Below are experts of layer 9 (counted from 0) of a mixture-of-experts language model. Rows are named router (the router's row for the expert), gate (a neuron's input weights, with its number), up (a neuron's input weights, with its number) and show model dimensions 0-255. Each number is 128 + 24 x the weight over its row's rms, rounded and kept within 0 to 255.
Before each expert's rows: a language model's description of what the expert responds to. This comes from a sample of Wikipedia text that the model never trained on.

# expert 61
What it handles: Function words and copulas. Connectives and linking verbs in running prose, mostly and, commas, is, was, as, or, than, been, plus table separator rows.
router [ 74  95 137 143  98 126 149 125 150 181 129 100 112 130 143  91 140 143 129 182 110  95 141 174  95 130 151 140 132 131 173 109 175  93 112 103 109  62 126 114  92  80  94 125 114 134 160 146 132 138 137 134 139  95 125  86 145 127 170 144 120 112 105 137 126 135 158 133 138 104 107 129 132  62 107  98 135 110 122 115 102 120 133 121  98 168 165 136 107 139 108 105 133 126 117 120 105 122 104 140 104 164 172 138 125 132 145 113  84 143 133 100 163 141 131  96 133 136 174 123 150  92 110 123 130 120  82 138 120 143  84 177 120 165 112 133 113 143 194 144 167  93 121 115 107 130 116 113 117 125 116 139  97 132 115 114 167 153 168 170 135 151 132 132 142 111 151 141 114 108 140 132 111 121 143 139 138 149 123 123 135 149 117  90 124 140 106 126  73  79 140 141 157 149 130 112 133  97 122 148 122 154 140 141 130 135 154 137 119 160 122 141 131  87 138  97 169 135 137 121 129  71 132  82  99 111 126 137 123 115 134 111 185 115 106 126 143 131 180  91 148  93 111 134  88 187 136 116 138 124 109 125 120 112 167 121]
gate1 [146 120 158  90  92 104 131  81 127 130  94 120 110  98 111 151 115 117 113 153 116 111 148 135 100 137  94 145 148 134 156  81 118  59 125 157 150 126 166 129  93 108 122 156 127 114 125 133 129 137 103 125 139 125 152 152 166 139 118 118 102  99 137 179 191 151 111 151  52 104 128 140 129 149  82 173 140 112 123 147  90 150 110 166 122 133 121 115 106 109 171 166 160 106 155 130 130 119 162 152 111 125 129 139 171 107 131 147  83  95  96  91 130 116 110 129 103 136 108 145 165 130  95 103 118 122 130 146 112 143 117 118 117 110 112  88 108 143 147 116 159  82 133 139 110 148 154 141 148 134 121 150 125 152 144 142 106 113 129 135 122 110 131 124 136 125 153 120 143  85 106 140  83 131 145 137 149  99 130  93 122 126 133 139 109 128 107 172 162 162 150 158 155 160 113  64 108  98 132 131 137 133 165 140  96 138 118 124 129  94 119 183 130 161 127 153 164 139 157 100 119 117 163 116 113 144 149 113 153 134 136 142 174 165 139 138 122 140 119 131 126 139 122 136 110 144  95 133 185 158 109  75  69 149 142 160]
up1 [ 87 148 119 168 139 137 104 151 166 138 132 123 130  90 157 162 158  97 129  83 131 154  71 111 180  91 150 118 108 139 103 116 141 193 141  95 119 123 119 117 145 138 112  69 141 130 138 124 121 111 157 123 134 120 114  88  99 132 130 130 173 159 131  95  92 137 113 129 166 139 116 126 180  97 152 129  92 151 159 110 134 103 160 119 154 107 143 136 123 137  90 133 115 144  98 118 118 120 116 129 103 115 128 102  92 161 163 108 160 146 128 144 128 113 136 131 145 125 139 133 104 109 168 121 138 165 120 105 130 118 135 129 151 153 176 133 118  81  97 136  97 144 134 109 128 112  93 105  81 137 111  95 134 110 117 137 146 157 121 113 147 166 137 151 162 153  98 143  90 136 112 131 172 141  70 114 130 149 118 165 167 139 119 139 165 132 139  83 111 108  85 132  91 124 153 152 144 146 124 108 106 112  81 102 130 122 116 102 149 127 135  95 133 117 125 127  89 159 102 124 121  98  93 142 149  90 126 178  72 147 104  97 101  98 109 126 116 145 151 106 133 109 146  99 175 126 146 169 126 116 123 168 145 136 100 130]
gate2 [133 148 134 128 151 135 149 191 137 144 111 134 113 119 173 118 137 158 112 133 130  95 140 135 110 140 150 128  90  92 137 138 126  81 150  91 144 149 128 105  90 126 125 128 131 117 100 139 112 110 153  81 134  95  90 173 134 128 164 144 146 178 121 154 150 141 107 139 145 138 126 146 184  90 155 137 180 133 116 127 160 129 146 136 107 108  76 149 114 110 127  69 112 175 146 148 139 137 133 130  93 142 111 141 133 108 135 126 139 114 150  98 102 122 104 123 117 165 153 115 165 126 147  82 166 132 108 144 145 140 158 117 116 114 151 122 158 144 113 101 120 113  90 143 132 139 103 142  97 132  94 135 138 147 161 117 143 154 113  96 142 112  63 141 134 105 128  72 122 150 127 140 165 128 123 104 155 155 134 106 122  74 114 123  76 118 153 101 109 127 162 124  95 134 140 145 190 164 113 109 114 162 133 107 155 119 134 148  73 118 141 132 135 101 125 133 122  97 183 125 115 104 173  95 152 140 143 132 141  94 123 119 183 142 171 163 137 113 102 133 126 114  84 137 122 152 129 116 129  68 153 137 117 123 143 124]
up2 [172 118  92 166  79 145 113 130 140 111 141 100 150 163 150 156 158 105 126 117  63 131 105 153  97 167 136 149 116 142 124 113 142 119 152 105 141 141 136 115 120 136 120 135 122 109 145 122 118 135 132  97 178 132 129 144 132 188 157 135 132 147 104 109 144 122  97  96 126 143 153 136 101  48 169 115  94 160 155 101 159 158 168 118 103 139 118 148 108 143 117  95 141 158 131 131 149 114 112 153 112 142 121 128 167 130 118 123 126 126 140 127 103 139  97  98 116 147 143 114 158 181 130  91 101 131 129 151 104 120 159 123 133 180 136 113 163  98 142  89 141 151 103 122 145 105  70 137  89  90 115 121 143 138 140 135 157 164 154  85 127 129  94 123 115 122 112 113  98 137 125 138 150 118  96 105 123 117  92 112 136  90  99 114 118 119 139 120  87 137 118 153 156  75 144 156 140 125 150  82 120 159 140 133  76 125 125 188  89 119 166 124 134 122 135 108 128 104 136 153 119 114 106 147 138 138 180 126 128 137 145 144 166 124 158 154 166 163 125  92 107  80 123 166  99 123 111 135 101  85 135 141 129 150 146 138]
gate3 [156 147 138 127 136 123  96 153 113 138 123 125 152 143 129 117 143 121 103 169 134 143 147 133 139 135 132 107 141 178 140 170 110 134 133 119 109  87 132 109 134 163 144  94 169 115 112 119 108 131 130 121 150  92 183 152  99 149 145 111 112 108 141 128 172  79 125 114 117 153 129  93 143 100 187  93 166 150 128 125 113  67 136 141 145 125  57 130 155  97 147  99 165 114 133 123 160 108 101 158 120 139 104 108 138 158 141  93 138 125 130 117 110 169 140 129 105 155 131 139 135  60 132 155 112  79 102 140 120 117 125 138 143  89 127  97 138  72 130 127 124 126 134 116 145 128 126 129 135 136 127 171 168 151  85 108 142  74 182 111 143 116 134 122 137 131 155 141 111 124 147 108 120  96 156 174 157 146 143 142 117 146 121 103 135 122 108 110  87 114 170 140 187 139 135 125 139 140 129 103 129 124 139 114 101 122 114 149 153  91  76  96 102 121 181 124 124 123 115  97 129 106 129 119 168 111 164 146 106 170 119 138  74 126 119 158 112 149 126 111 137 129 126 157  91  86 182 106 127 151 164 106 126 133 134 125]
up3 [ 92 137  84 117 131 125 117 158 121 126 149 133  84 100  94 104 110 161 142 109 116 158  97 113 135  96 140 157 120 101  73  90 114 142 158 136 160 152  90 154 120 100 133 138 120 149 149  99 105 132  99 124 149 107  79 135 153 144 106 123 150 120 122 126 142 140 143 151 157 111 141 135 106 137 106 176 125  77 146 153 129 113 109 111 139 106 151 106  91 113 125 165 137 123 125 155  97 153 155 139 101 123 157 115  99 143 115 154 132  93 151 118 146 112  85 143 185 128 103 124 118 170 130 108 131 139 146  96 111 142 131  87 113 139 117 106 139 147 114 109 124 114 138 159 125 115 177 108  92 102 137 111 136 107 144 122 117 168 110 151 107 131 109 117 164  97  97 131 139 113 157 167  98 124 148  79 160 119 126 156 182 116 134 174 102 129 154 139 194 124 104 131 131 111 145 134  74 107 111 110 149 132 126 115 158 119 108 102 136 135 134 131 143 162  69 148  92 149 103 150 113 137 138 100 137 149  98  95 154 128 154 126 126 150  80 157 101 107 146 163 158 124 171  92 126 143  62 160 166 102 130  99 124 116 131 133]
gate4 [131 125  99 129 122  97 109 135 132 131 129  93 101  90 127 132 135 145 133 181 133  96 126 129 157 135 164  97 162 126 131 144 142 111 107 135 164  85 111 116 123  91 147  87 134 135 102 124 122  98 117 127 141 130  97 132 172 123 107 160 121  90 131 123 128 125 112 120 184 141 181 127  96 104 107 153 178 143 106 120 138 146 122 108 110 111 124 152 115 145 113 111  73  98 131 134  59 128 152 118 139 146  85 158 143 150 148 147  99 138 110 144 109 167 138 170 163 112 116 121 147 116 116 177 174 130 145 140 104 121 116  82 154  95 112 114 116 156 132 108 143 104 140 171 139 156 146 111 145 108 125 121 104 134 157 124 149 124 105 169 107 137 109 110 121 131 137 120 172 106 146 166 125 135 139 121  86 116 124  93 119 147 174  86 109 123 169 127 135 127 160 110 151 131 167 143 139  89 137 135 139 149 117 122 113  98 143 146 132 146 155  88 157 156 102 103 138 134 135 181 148 140 179 149  97  97  80 147 119 129 107 108 119 126  94 105 111 129 132 113 155 135 107 110 153 158 141 129  91  46 104 109  75 111 120  99]
up4 [113 136 120 111 106 161 120 165 142 115 126 130 127 119 120 104 117 117 108 147 106  93 168 137 135 137 140 108 151  99 136 132 123 179 164 109 139  87 141 166 124 122 144 129 169 158 131 107 159  81 102 123 141 104 146 181  61 110  87 152 137 167 105 160 154 107 152 119 132 116 137  99 106  92 112 160 211 139 164 120 131 145 123 112 107 108 139 154 157 135 137 181 135 166 116 130  85 155 159 102 124  92 134 160 178 118 110 167  98 112  98 132 109 151 123 109 127 151 143 134 124 114 118 150  79 147 156 149 132  96  97 140 141 119 100 120 138 180 142 140 100 129  92 124 134 144 107 176 143 124 108 128 112 121 101 121 146 104 124 115 107 106 113 131 144 153 136 121 137 110 106 110 114 118 115 149 165  82 121  86 131 132 158  90 120 144 141 152 122 115 150 132 125 139  93 145 151 115 131 100 148 174 135 113 139 124 146 154 104 126 190 131 122 169 107 170 117 180 108 141 111 158 136 152 101  96 127 157 139 101 117 116 131 125 153 141 120 153 156 132 150 155 178 140 148 154 131 116  76 144 148 120 102 104 134 151]
gate5 [146 116 114 131 136 103 174 127 118 126 143 149  86 150  94 165 107 124 166 137 129 139 139  88  84 134 121 102 140 116 108 140 133  90 120  95 135 129 145 112 101  88 117 111 125 109 175 148  90 130 127 105 101 124 126 112 197 158 149 109 103 142 136 114 141 155 112 133  93 130 115 151 115 120 133 129 134  93  97 163  96 133 141 157 116 168 135 160 120 147 127 108 147 140 122 169  81 133 144 103 126 125 123 142 109 118 107 167 126 133 103  89 147  93 121 140 117 142 177  80 180 125 110  84 126 125 149 126 113 117 170 141 130 149 143 122 155 136 125 144 142 105  92 127 119  95 129 125 144 150  90 133 110 103 156  85 121 132 120  86 180  88 129 161 196 130 162 145 124 109 153 104 158 126 143 124  98 123 167 152 147 143 132 107 149 174  98 141 107 157 143 133 122 123 120 121  80 140 147 126 102  97  98 150 172  87 110 168 130 128 128 126 165 118 120 118 128 126 157 112 179  73 147 136 140 133 146 141 157 159 115  66 143  95 146 157 128 115 109  78 127 106 132 141 182 121 110 108 138  94 138 126 123 125 127 127]
up5 [122 108 135 124 164 126 121 135  98 130 146 139 145 104 137 118 105  89  64 120 118 129 148 123 109 125 147 121 138 169 125 119 143  79 116 115 151 138 117 116 145 151 170 199 102 132  93 148 127 109 153 147 130 104 147 144 117 109  60  98 139 130 165 162 127 136 151 106 110 128 143 120 115 148 157  66  98 126 133 133 130 104  87 118 119 105 143 105 139 142  80 151 132 131  99 123 151 142 137 143 145 109  99 128 119 158 129 106 126 141 138 114 144 170 176 110 106 104  86 140 116 105 141 118 141 131  91 115 153 150  98 144 123 110 133 147 122 123 121 110 158 101 108 167 139 123 160 131 133 110 156 135 170 125  53 150 151  97 155 167 106 123 156 111  63 119  88 139  88 165  90 108 116 127 127 120 147 112 134  92  88 151 148 153  92  98 137 116 125 121 145  96 108 129 180 137 139 167 118 171 133 155 161 155  67 121 153 112 152 100 102 144 115 144 157 129 141  85 125 129  91 126 128 136 124 132 138  98 153 136 171 164 104 119 126 102 151 149 127 159 128 120 121 135  90 117 101 133 101 132 127 101 145  92 130  93]
gate6 [140 133  92 149 125 106 136  98 118 165  91 106 140 170 123 144 129 129 173 127 134 104  98 119 168 103 148 121 129 122 168 145 193 103 118 165 132 125  99  91 120 142 129 123 112 117 157 151 124 117 122 161 145  85 147 119 145  96 143 135 120 138 131 127 120 107  74 139  95 115 119 165  97  98 136  96 119 144 120 113 130 119  93 121 150 131 135 119 162 147 151 144 143 156 114 112 140 127 159 176 122 134  95 130  82 149 140 148 146 119  71  98 158 141 106 101 125  68 149 124 165 170 118 107 139 119 103 113 107 166 124 130  93 112 121 120 119 102  74  98 144 119 134  80 138  90 126 142 110 155 112 138 105 106 133 110 101 137 133 188 155 125 161 168 135 116 131 116 138 144 172 126 201 124  84 130 121 123 158 178  99 105 105  85 128 103 135 144  95 116 152 106 139 114  66 141 115 136 176 133 161 108 153 161 136 151 130 114 145 152 131 137 124 140 174 126 168 118 149 135 136 168 134 127 137  57 115  93 139 120 118 150 104 140 109 133 102 126 119 135 108  94 114 140 116 152 124 126 130 135 140 100 152 122 138 141]
up6 [136 126 111 149 124 114 173 157  94 127 116 110 113 127 158 124 102 126  90 104 122 164 150 129 179 102 133 148 168  96 168 145 159 130 149 119  85 152 136 115 152 124 103 126 105 146 140 129 112  91 113 113 159 140 162 120 103 145 160 113 145 123 139 133 168 123 101 179 117 120 140 150 106  78 168 118 127 103 103 167 147 141  95  92 136 117 135 176 115 154 119  87 149 121 115 149 116  94 129 122 196 112 107 101 119 126 144 145 116 124 129  95 156 104 170  83 163 121 168  92 127 158 144 127 114 125  98 109 104 174 133 154 129 116 171 166 111 130  97 139 119 113 115 108 159 140 103 105  99 187 157 127 140 107 126 120 139 107 136 164 158 167 159 149 125 117 111 154 185 157 139 114 131 114 116 104 162 113 167 135 132 117 133 112  97 110 143 153 132 108 115 117 146  77  90 108 123 131 152 123 127 160 104 117 144 116 146 108 189 134 121 159 106 129 156 128 128 171 100 139 116 127 158 136 170 109 149  93 133 137 111 122 111  81  75 148 119 128 146 121 134 144 122 158 151 126 125  92 136 119 142 100 141 113 169 155]
gate7 [143 139 112 159 111  80 113 130 125 185 103  72 117 115 178 130 101 151 107 113  99  93 169 144  93 112 134 161 161  70 173 113 124  80 154 132 109 150  80 123 107 157  92 103 138 180 126 144 133 102 169 113 136  96 110 121 105 137 130 151 119  88 116  98 106 135 139 136 113 124 111 137 144  84 125 119 126 171 123 132 152 123 100 135 107 152 109 128 170 118 149 127 150 111 107 132 137 122  94 144 126 174 113 143 125 154 101 129  98 157 151 118 139 145 142 134 144 124 123  83 132  89 108  87 137 114 158 122 146 155 154 153 110 177 152 151 124 122 146  97 141 112 115 148 138 159 130  88 139 136 145 108 161 213  93 116 108 116 125 122 128 133 127 128 156 159 116 117 138 102 149 114 117 166 115 133 143 123 149 158 139 160 132 146 174 130 147 102 129 147 125 144 128 134 112  99 132 122 126 122 119 137 153  97 152 144 149 129  93 126 176 107  99 118 166 153 146 122 136 117 137  99 105  81 130  94 107 148  94 112 134  99 156  90 126 120 121 161 121  93 188  83 137 126 102 134 170  98 112 157 120 130 144 112 114 148]
up7 [135 155 142 126 121 120 117  95  83  94 120 128 178 129 140 133 161 106  94 109  87 149  88 111 149 144 147 120  69 153  93 135 141 127  84 102 127 138  97 141 125 132 147 146 104 103 143 131 143 141 179 157 116 137 153 172 126 134  95 140 132 130 157 145 127 140 150 118 119 107 132 147 125 175 155 111 123  97  92 133 153 112 145 150 142 148 114 123 120 118  80 143 162 155 131 146 105 150 140 123 128 125 152  80 113 111 140 106 109 140 161 127 141 114 123 150 123 113 173 166  90 134  98  91 125 124 101 114 133 169 183  77 131 132 138 115 172 110 112 137 111 125 111 100 111  71 140 147 117 138 108 105 112  97 156 166 131  96 112  99 112 145 123 152 160  89 151 130 146 136 137 144  93  94  91  87 126 118 118 100 147 118 169 169 101 158 127 106 123 121 135 167 106  87 119 139 139 124 118 149 112 120 117 136 117 130 127 156 140 137  74 165 144 162 138 117  80 133 164 114 140 111 126 141 143 109 179 113 188 126 122 119 145 102  73 150  88 113 117  80  99 122 134 130 104 106 118 147 153 157 159  98  85 118 118 126]
gate8 [157 139 114 117  82 102 143 107 140 143  89 118 152 140 111 100 125 154 151 111 111 105 177 207 112 134 115 153 128 144 142 116 135 132 131 121 134  87 135 126  94 126 110 136 146 145 174 140 116 181 105  76 115 115 116 114 141 115 131 140 147 138 115 163 127 172 136 123 127 133 130 124 126 130 109 146 148 113 112  93 123 128  91 135 136 157 172 108 141 147 134 133 149 131 128 101 113  82 144 159  96 149 124  79 129 124 135 123  90 147 136 138 166 133  77 138 140 143 160 140 173 121 136 110 129 146 118 119  99 172 118 124  92 144 116 103 115 165 143 103 151 115 179 124 123 119  98 134 156 122 137  97 128 136 104 111  85 109 171 126 118 114 138 124 167  84 116 127 163  89  97 161 139 168 120 114 150 115 112  95 164 164 124  76 134 134 118 158  95 119 156 160 169 147 165 179 111 111 161 128 109 130 141  99 126 104 199 127 105 159 133 114 140  92 138  81 141 164 128  84 104 112 130  99 131 118 129  94 138 158 171  96 163  99 128 153 129 144 143 112 124 119 104 131  89 144 108  98 130 159 107 107 117 108 147 120]
up8 [119 132 100 127 146 114 121 116  99 167 131 111 105 175 131 145 120 132 155  95 110 152  91 113 148  73 152 161 100 120  94 165 160 159 109 183 127 121 119 136 137 121 155 167 105 140 122 129 115 102 139 162 151 133 137 140 116 128 147 142  62 195  67  99 107 115  86 136 131 113 139 136 122 124 149 108  77 144 126 117 172 125 105 126 129 121  80 132 134 133 125 121  82 129 150 118 140 166  85 100 147 124 113 151 118 116 116 157 132 127 124 140 143 135 175  86 125 136 135 171 118 118 113 156  73 132 144 122 135 117 133 115 137 131 121 147 139 128 108 151 124 110 113  73 126 144 106 120 127 147 134 171 116 146 144  81 135 112 144 110 167  91 101 120 144 153 140 154 148 146 133 108 139 105 152 121 105 113 134 133 147 111 123 176 126  88 145 111 145 144 127  95 135 109 154 151 105 120 112 163 138 160 147 176 170 187 107 111 154  79 106 130 125 110 127 136 126  89  89 100 140 126 138  98 118 125  96 159 134 121  91 166 122 132 110 167  85  94 131 121 140 122 134 153  79 132 158 182 156 152 135 105 121 134 112 122]
gate9 [ 99 102 131 213 146 123 157  94 157 142 137 126 101 142 167 133 113 120 167 140 124 118 156 140 110 107 124 139 121 124 150 105 129 143  57  93 117 133  95 120 107 128 126 129 151 167 134 128  94 112 137 141 142 142  76  96 173 131 122  70 155  85 114 154 160 130 156 140 103 105 126 171 160 162 125 117 125 142 156  94 135 164 168 105 142 169 120 104 133 173 152 167 146 121 124  87 106 102  98 130 115 141 193 118 148 117 123 118 132 168 107 146 179 148 114 108 144 115 144 131 139 154 111 118 136 109 110 112 146 157 125 146 107 129 142  97 158 147 145 135 121 110 160 128 122 115 128  99 136 128 106 138  84 122 143 137 146 148 132 145  93  88 133  84 111 162 143 102 111 100 166 156 123 104 127 157 125 133 163 128 151 107  91 120 127 124 152 145 135 118 125 134 120 106 133 112 139 117  84  99  94 146 163 162  90 124 154 113 113 133 136 149 173 125 145  94 126 121 120 138  69 136 155 100 103 158 149 116 109 137 110 107 147 111  94 148 130  82 114 148 128 100 168 160 136 130 151 108 116 116  88  90 119 165 138 145]
up9 [101  82 142 148  91 111 122 142 135 113 118 114 142 143  99 128  49  88 140 118 123 119 137 107 133 153 140 164  95 128 133 161 121 147 110 140 148 125 161 100  88  97 121 104 114 159 140 130 101 142 127 140 136 130 120  96 162 125 106 123 113  96 179 125 145 127 140 134 128 145 158 136  91 154 120 132  97 142 120  99  98 127 122 123 138 148  59 108  93 157 127 160 148 138 105  63 149 133 135 131 134 161  93 117 123 139 142 120 122 136  70 146 106 122 122 132  98 109 160 149 174 139 149 176 119 131 102 106  81 133 143 162  98 129 138  78 125 184 131 112 106 133 114 130  92 161 110  83  90 120 120 139 138  79 166 137 131 158 147  74 157  93 160 121 118 135 110 115 100 101 164 117 157 110 161 106 132 171 141 162 144 141 133 177 162 115 126 138 110 174 129 142 124 108 152 133 133  99 138 106 123 106 138 122 106 136  88  98 162 130  94 137 119 131 153 120 129 125  97 140 107 137  94 128  97 149 180 121 114 140 120 132 152 119 118  82 138  89 100 138 140 135 143 155 122 108  90 161 121 146 110 119 147 158 150 119]
gate10 [107 182 172 108 137  98 166 141 114 175 136 113 105 125 108 140 141 109 156 148 138  99 124  94  82 118 105 136 106 143 132 131 128  79 148 100 167  81 117 128 111 116 162 131 122 111 151 137 111 154 123 106 128 132 136 128 126 130  95 142 131 145  80 137 109 152  97 122  82 114 138 124 135  82 117 114 181  89 125 110 127 134  96 115 119 167 168 107 151 150 108 114 136 129 115 139 127 162 134 141 103 138 169 115  48 110  97 158 128 138 100 144 124 119 161 129 135 114  69 109 129  75  95  99 121 178 112 139 146 148 133 135 146 187 102  88 127 119 140 147 158  79 102 158 129 116 145 170 154 129  98 139 104 133 163  80 107 130 178 109 154 105 144 131 133 126 133 136 132 128 114 151 109 107 121 155 108 141 140 139 122 155 113  68 104 170 126 141 118 101 196 111 157 115 156 173 157 139 129 151 126 146 143 150 166 136 109 119 112 117 118 132 139 120 161 148 151 121 134 141 132 119 136 113 134 119 133 115 107 125 151 162 157 119 152 135 138 148 118 111 111 125 102 172 112 159 155  99 128 122  91 135 158 108 130  97]
up10 [105 148 154 124 132 101 149 162 129 171 130 100 123 131 123 108 137  98 128 111 128 121 116 109  93 111  82 143 110 132 122 135 146 111 163 100 144 128  98 141 104 115 161 111 134 114 146 134 130 156 135 104 162 106 147 113 110 130  75 123 148 119 104 132 141 168 104 121  69 133 143 152 110  71 113  88 169  94 136 135 155 133 108 122  80 159 137 112 153 162 138 134 139 117 133 136 122 137 122 161  85 152 161 130  79  98  94 186 125 122 100 144 119 120 144 125 156 104  53 123 134  98 136  99 118 198  82 147 116 167 116 138 155 153 109  61 112 141 165 152 176  82 116 129 147  91 187 145 155 135 117 117 143 122 119 100  98 138 157 100 138 130 167 134 155 122 144 109 132 129 138 136 133 120 100 166 124 141 121 150 128 200  94 101 136 165 143 131 124 105 163 149 115  88 126 148 141 155 141 107 137 142 138 162 154 124 110 128 131 110 130 114 116 145 173 149 155 162 115 135 143 114 141 111 144 143 134 120  93 106 147 155 167 108 116 133 122 141 139 125 123 118 110 169 120 155 148 123 131 129  98 134 166 120 135 123]
gate11 [151 110 118 176 109 151 153 139 166 106 123 119 129 143  71 123 126 124 125 117 143 123 126 104 153 131 112 148 174 135 115 128 141 127 105 103 112 153 107  94 104 114 127 129 139 140 140 134 139 139 119  93 143 134 123 100 117 131 126  91  99 118 119 138 114 188 118 140 107 147 110  94 140  88 129  87 141 101 142 116 104 128 123 144 172 149 137 143 137 173 114 114 103 136 166 111  88 142 150 116  86  95 108 174 154 141 144 140  64 147 102 129 171 105 156 106 104 147 155 159 157  68 149 120 120 169 104 138 107 130 116 150 134 158  95  95 117 127 122  97 153 157 113 114 128 123 101 130 146 126 136 130 128 135 149  81 166 164 130 140 166 105 113 152 146 139 117 110 154 111 122 114 135 124 145 146  86 129 132 152  99 182 104  97 171 145 115 144 139 102 122 144 122 135 129  89 127 113 119 101 118 144  88 126 104 116 129  88 100 145 158 109 115  98 160 136 142 110 110 124 161 106 160 124  89 134  93 144 115 130 152 152 126  58 125 218 125 121 150 136 117 144 181 166 152 108 123 117 113 105 134 151 157 135 184 139]
up11 [122 119 118 165 178 151 117 111 117  94 148  80 118 128 155  93 141 131 119 114 114 157 126 137 146  99 132 136 160 127 146 171  84 115 131 137 143 131 124 109 137 126 136 123 136 145 115 142  97 111 100 133  81 140 119 170 175 101  71 103  98 115 124 117 142  89 119 130 168 130 145 131 108 123 106 116 143 135 161 122 135 136 138 131 142 114 105  93  87 146 111  86 142 110 105 122 138 181 140 125 163 162  92 163 144 117 101 133 143 172 128 164 131 137 157 157 119  89  83  97 140 114 100 125 171 113 110 168 120 135 116  86 199 125 113 163 112 150  83 169 142 168 137 121 151 132 142 132 107 139 119 118 139 109 154 121 131 139 128 116 120 108 110  69  92 149  64 106 140 166 111 128 129 141 132 104 114 122 176 124 145 113 166 107 115 133 124  94 135 139  87 102 127 134 101 159 101 112 154 136 145  93 164 138 138 138 112  81 133 137 110 140 176 114 164 131 164 145 139 109 118 126 112 144 113  84 143 115 131 156 107 115 146 154 156  65 113 133 143 136 131 165  99 124 152 116 133 117 133 103 121 101 108 179 108 102]
gate12 [155 107 125  73 112 120 138 154 157 153 126 120 134 121 161 130  72  85 116 167 124 124 146 166 107  85 133 112 135 123 170 164 107 184 125 166 114  88 147 154 108 122 134 119 154 136  56 122 140 114 110 113 149 132 113 155 143 124 131 107  79  88 109 141 106 106 116 125 187 113 166 122 128 139 118 139 130 172 126 125 146 131 116 126 116 132 106 171 141 149 104  83  95 106 150 132 106 108 137 115 120 129 113 150 122 149  92 137 130 109 149 128 123  94 167 117  82 155 137 162 133 142 119 167  93  99 151 119 129  84 121 161 129  99 132 104 111 153 103  98 129 124 134 133 145 108  93 101 117 125 122 116 126 126 152 101 123 136 163 132 159  94 134 105 125 181 100 151 162  84 143 138 129 119 106 129 125 181 142 127 167 129  95  78  96 160 128 148 134  87 120 102 125  95 139 111 165  92 127 159 125 160 179 124 120 134 131 140 105 120 104 147 131 122 145 116 122 122 132 141 172 112 148 121 130 111 115 100 143 163 121  80 146 123 136 136 126 155 138 145 116 114  89  87 151 139 157 133  95 102 193 142 104 104 155 150]
up12 [135 107 100 182 112 107 138 128  88 109 172 155 155 127 127 133 125 154 151 104 150 104 105  88 161 122 112 129 105 119  74 124 169 148 106 156 127 157 107 101 168 129 169 123 116  85 150 119 144 154 108 135 151 163 115 123 102 115 146 122 140  99 146  92 145 143  77 129 135 116 117 146 115 131 114 113 116 105 171 128 145 110 105 127 159 125 159  90 123 130 132 148 132 109 126 128 169 165 174 151 116  82 170 140 147 107 140 177 133 132 128 118 141 154 104 113 149 147 114 116 133 119 127 120 149 170 112 112 131 149 123 101 126 128 101 135 142 127 142 112 116 159 142 152 145  90 133 136 124 183 103 128 135 122 111 147 135 161 119 163  73 159 114  99 175  74 142 107 116 193 125 138 113 136 130 172 147  93  93 149 102  98 134 178 145  78 129 102 118 117 107 102 128 135  87 119 109 141 117  64 111  92  85 148 154 107 120  97 144 134 121 136 128 106 117 127 161 136 105  80 115 152 111 142 130 169 145  72 127 102  97 138 103 132 136 146 127 138 134 125 132 150 116 154  91 125 119 135 134 104  97 142 184 114 118 128]
gate13 [120 143 131 140 117  97 122 101 120 174 162  98 110 162 132 126 161 141 110 160 169 114 118 148 100 105 107 151 118 164  97 144 153 123  91 118 136 117 123 111 103 107 102 113  89  55 157  76 137 112  98 123 115 114 140 113 135 115 171 155 169 130 100 140 132 164  75 125 119 128 142 162 143  94 145 128  91 109 108 107 138 169 103 100 134 147 118 124 148 129 128 104 147 142 120 153  81 134 120 110 135 155 142 118 171  79 136 186 122 127 105 127 120 131 182 121 124 132 145 135 143 101 137 162  57 134 152 134 100 142 114 126 158 122 112  94 126 143 135 145 162 111  76 180 139 108 130 161 114 126 135 106 109 139 159 149 152 120 127 126 135 110 122 119 107 168 188 159 123 100  96 126 122  96 138 134 137 148 136 158 147 133  91  99 127 111 117 146  91 128 121 120 162 113 141 129  81 104  98 123 111  87 101 144 117 151 134 124 117 101  86 102 122 115 113 128 154 207 110 114 149 103  93 158 113 133 132 102  69 129 125 124 119 115 133 118 121 126 143 151 156 108 127  97 120 146 150 149 128 108 126 122 161  83 122 140]
up13 [ 81  91  91 126 143  66 109  91 140 135  98 112  92 199 110 119 145 152 104 139 129 122 119 120 105  83 178 161 128 149  82 112 127 137  90 163 124 131  91 125 127 162 106 108 107 124 124  74  98 136 122 155 113 104 109  93 192  98  99 118 161 141 119 140 135 134 100 152 120  93 123 177 114 101 145 132 162 140 145 103 157 179 137 141 115 152 152 154 142 169 116 100 146 143 106 137  93 147 106 127 149 138 104  94 148 107 127 177 121 127 122 115 116 139 159 137 113 141 130 118 139 125 160 122 139 141 153 155 105 135 134 120 151 109 116 106 102 127 141 143 150  84 160 185 103 131 138 139  91 125 155 136 138 157 141 126 116 100 121 104 151 137 106 136 139 141 204 106 119 150 151 136 119 128 137 121 113 151 138 141 134 177  91 158 133 136 156 139  96 150 139 118 128  97 151 109  94  82  93 147 120 112 134 147 127 179 135 138 130 141 106  91 113 102 162  99 109 169 106 120 164  97  83 104 112 108 125 117 142  91 134 142 141 140 121 102 145 144 153 133 167 131 152 122 122 122 120 144 139 140 102 125 150 106 149 104]